{
  "num_hidden_layers": 12,
  "hidden_size": 512,
  "n_experts": 40,
  "experts_per_token": 6,
  "d_expert": 96,
  "d_shared_expert": 192,
  "hidden_act": "squared_relu",
  "moe_layers": [0, 1, 2, 3, 4, 5, 6, 7, 8, 9, 10, 11],
  "router_score": "softmax",
  "normalize_top_k": true,
  "routed_scale": 1.0,
  "balance_loss": 0.00995,
  "balance_bias": false,
  "init_std_router": 0.0298,
  "lr_router": 0.000184,
  "vocab_size": 16746,
  "norm": "rmsnorm",
  "norm_eps": 1e-06,
  "tie_word_embeddings": "early",
  "optimizer": "muon_variant",
  "learning_rate": 0.0114,
  "beta1": 0.9,
  "max_grad_norm": 0.5,
  "batch_tokens": 65536,
  "max_seq_len": 512,
  "train_tokens": 556000000,
  "max_steps": 8484,
  "dataset": "wikipedia_en"
}
Below are experts of layer 2 (counted from 0) of a mixture-of-experts language model. Rows are named router (the router's row for the expert) and show model dimensions 224-255. Each number is 50 + 12 x the weight over its row's rms, rounded and kept within 0 to 99.
After each expert's rows: "gets" lists some tokens that make up at least twice as much of what it gets as of all text. This comes from a sample of Wikipedia text that the model never trained on. Tokens count by the router's weight.

# expert 21
router:36 44 57 47 61 33 30 36 33 27 39 44 61 50 44 78 65 61 22 42 50 20 65 34 64 50 46 57 30 42 45 72
gets: " is", " of", "\n\n", " =\n\n", " are", "\""

# expert 9
router:32 53 25 69 36 58 29 37 50 43 50 43 36 48 43 55 48 48 72 46 28 37 48 60 25 27 45 48 50 58 55 43
gets: " of", " the", "-", "\n", ":", " New"

# expert 1
router:50 65 43 34 55 21 52 51 66 44 45 55 48 30 50 54 63 49 47 50 64 46 53 39 42 47 48 50 42 56 58 51
gets: ",", "0", "3", "2", "6", "4"

# expert 10
router:57 50 37 32 48 57 72 54 51 54 30 41 51 40 44 39 61 50 69 44 61 52 47 76 55 47 38 57 31 51 42 31
gets: "1", "2", "3", "4", "8", "th"

# expert 6
router:45 51 28 53 30 53 44 59 58 49 55 51 81 57 49 71 31 23 37 41 51 35 43 70 48 65 62 60 76 61 42 57
gets: " of", " by", " in", " to", " from", " on"

# expert 28
router:52 59 43 20 45 40 52 50 60 72 28 53 63 43 59 57 45 50 43 52 46 67 62 52 54 57 56 36 35 67 58 43
gets: " in", "'s", " to", " was", " on", " at"

# expert 39
router:53 61 54 56 40 44 44 45 40 50 57 47 52 64 63 55 49 61 63 64 31 69 43 40 55 53 37 54 40 72 32 44
gets: " ", ":", "–", "0", "1", " /"

# expert 31
router:49 66 65 40 27 37 76 56 64 28 45 35 52 27 46 51 38 47 61 49 49 58 44 29 63 77 58 28 40 47 53 39
gets: " ", " a", "1", " in", " an", " at"

# expert 5
router:56 39 26 46 52 64 46 52 45 49 65 46 39 63 15 57 66 60 67 36 41 39 72 44 62 35 41 47 59 72 31 52
gets: " and", " B", " G", " H", " K", " S"

# expert 33
router:59 50 32 66 65 41 38 56 25 42 49 37 45 35 58 54 49 69 59 56 58 74 58 47 63 43 52 60 67 42 38 65
gets: ".", ",", "|", "0", " |\n", "%"

# expert 14
router:64 61 33 43 59 49 40 47 56 54 52 54 53 60 30 53 54 38 48 27 76 59 36 54 65 29 47 68 37 53 38 62
gets: ",", ".", " and", ".\n\n", " (", ".\n"

# expert 38
router:41 53 62 47 71 59 47 35 46 55 43 33 70 41 27 71 54 43 57 52 60 65 67 55 67 45 40 60 59 26 38 62
gets: " the", " a", " October", " January", " July", " to"

# expert 26
router:61 58 59 49 51 44 54 73 55 49 53 56 51 44 68 40 40 45 53 52 57 69 56 60 41 42 42 53 63 36 69 70
gets: ".\n\n", "201", " |\n", "==", "200", "==="

# expert 18
router:50 39 30 31 68 47 49 30 63 59 57 53 40 45 74 48 33 35 44 55 47 72 59 20 63 49 57 50 56 62 44 32
gets: " that", " of", " was", "-", " is", " to"

# expert 11
router:49 70 43 74 58 53 57 56 45 78 60 41 39 62 73 42 65 50 59 66 32 49 50 39 44 61 45 44 50 48 59 51
gets: " ", " a", " |", "-", "|", " \""

# expert 0
router:63 55 28 49 47 62 49 59 56 58 54 21 27 62 59 53 51 32 49 42 67 42 35 45 50 37 34 52 44 62 47 39
gets: " the", " ", ",", ":", " of", " by"

# expert 35
router:46 47 56 67 45 55 37 57 48 63 41 66 51 42 31 43 36 57 46 40 61 30 57 61 56 53 40 33 64 38 49 43
gets: " |", " the", " km", "\n", " |\n", " —"

# expert 27
router:50 22 50 31 66 35 26 56 77 49 43 51 71 60 51 44 49 45 27 41 74 58 52 50 55 63 49 43 86 43 22 66
gets: " the", " The", "The", " first", " of", " a"

# expert 20
router:57 55 44 69 60 50 38 38 61 47 65 46 35 55 71 50 47 42 56 35 54 33 41 47 41 69 63 32 53 15 37 61
gets: "|", "-", " ", "\n", ":", "."

# expert 17
router:60 61 38 56 52 54 41 54 35 42 44 53 43 29 44 49 50 79 66 64 56 49 64 48 44 38 58 55 54 44 42 57
gets: " |", ";", ".", "0", "\n", " \""

# expert 15
router:57 59 69 33 34 42 59 26 62 54 35 49 45 63 65 59 63 50 63 53 56 47 41 65 58 67 32 39 38 56 47 44
gets: " (", " to", " |", " in", ".", "\""

# expert 12
router:53 40 57 60 59 97 35 63 33 52 66 53 56 23 41 38 56 77 60 39 49 66 60 35 26 57 47 55 57 52 48 62
gets: " ", " and", " |", ";", " which", "ing"

# expert 19
router:62 35 76 35 52 38 33 55 43 60 69 66 27 59 62 54 57 58 53 69 35 70 37 58 40 66 46 48 46 49 70 28
gets: " a", " for", " his", " was", " as", " with"

# expert 2
router:44 50 66 46 42 54 55 68 48 56 29 45 37 47 53 41 45 49 31 55 38 42 46 66 45 27 49 52 72 45 65 62
gets: "–", "-", " |\n", "\n", "2", "1"

# expert 22
router:58 20 63 50 43 54 37 24 45 48 64 49 52 26 66 26 53 50 53 55 34 50 37 45 33 38 43 51 57 55 66 59
gets: " ", " in", " |\n", "i", "en", "as"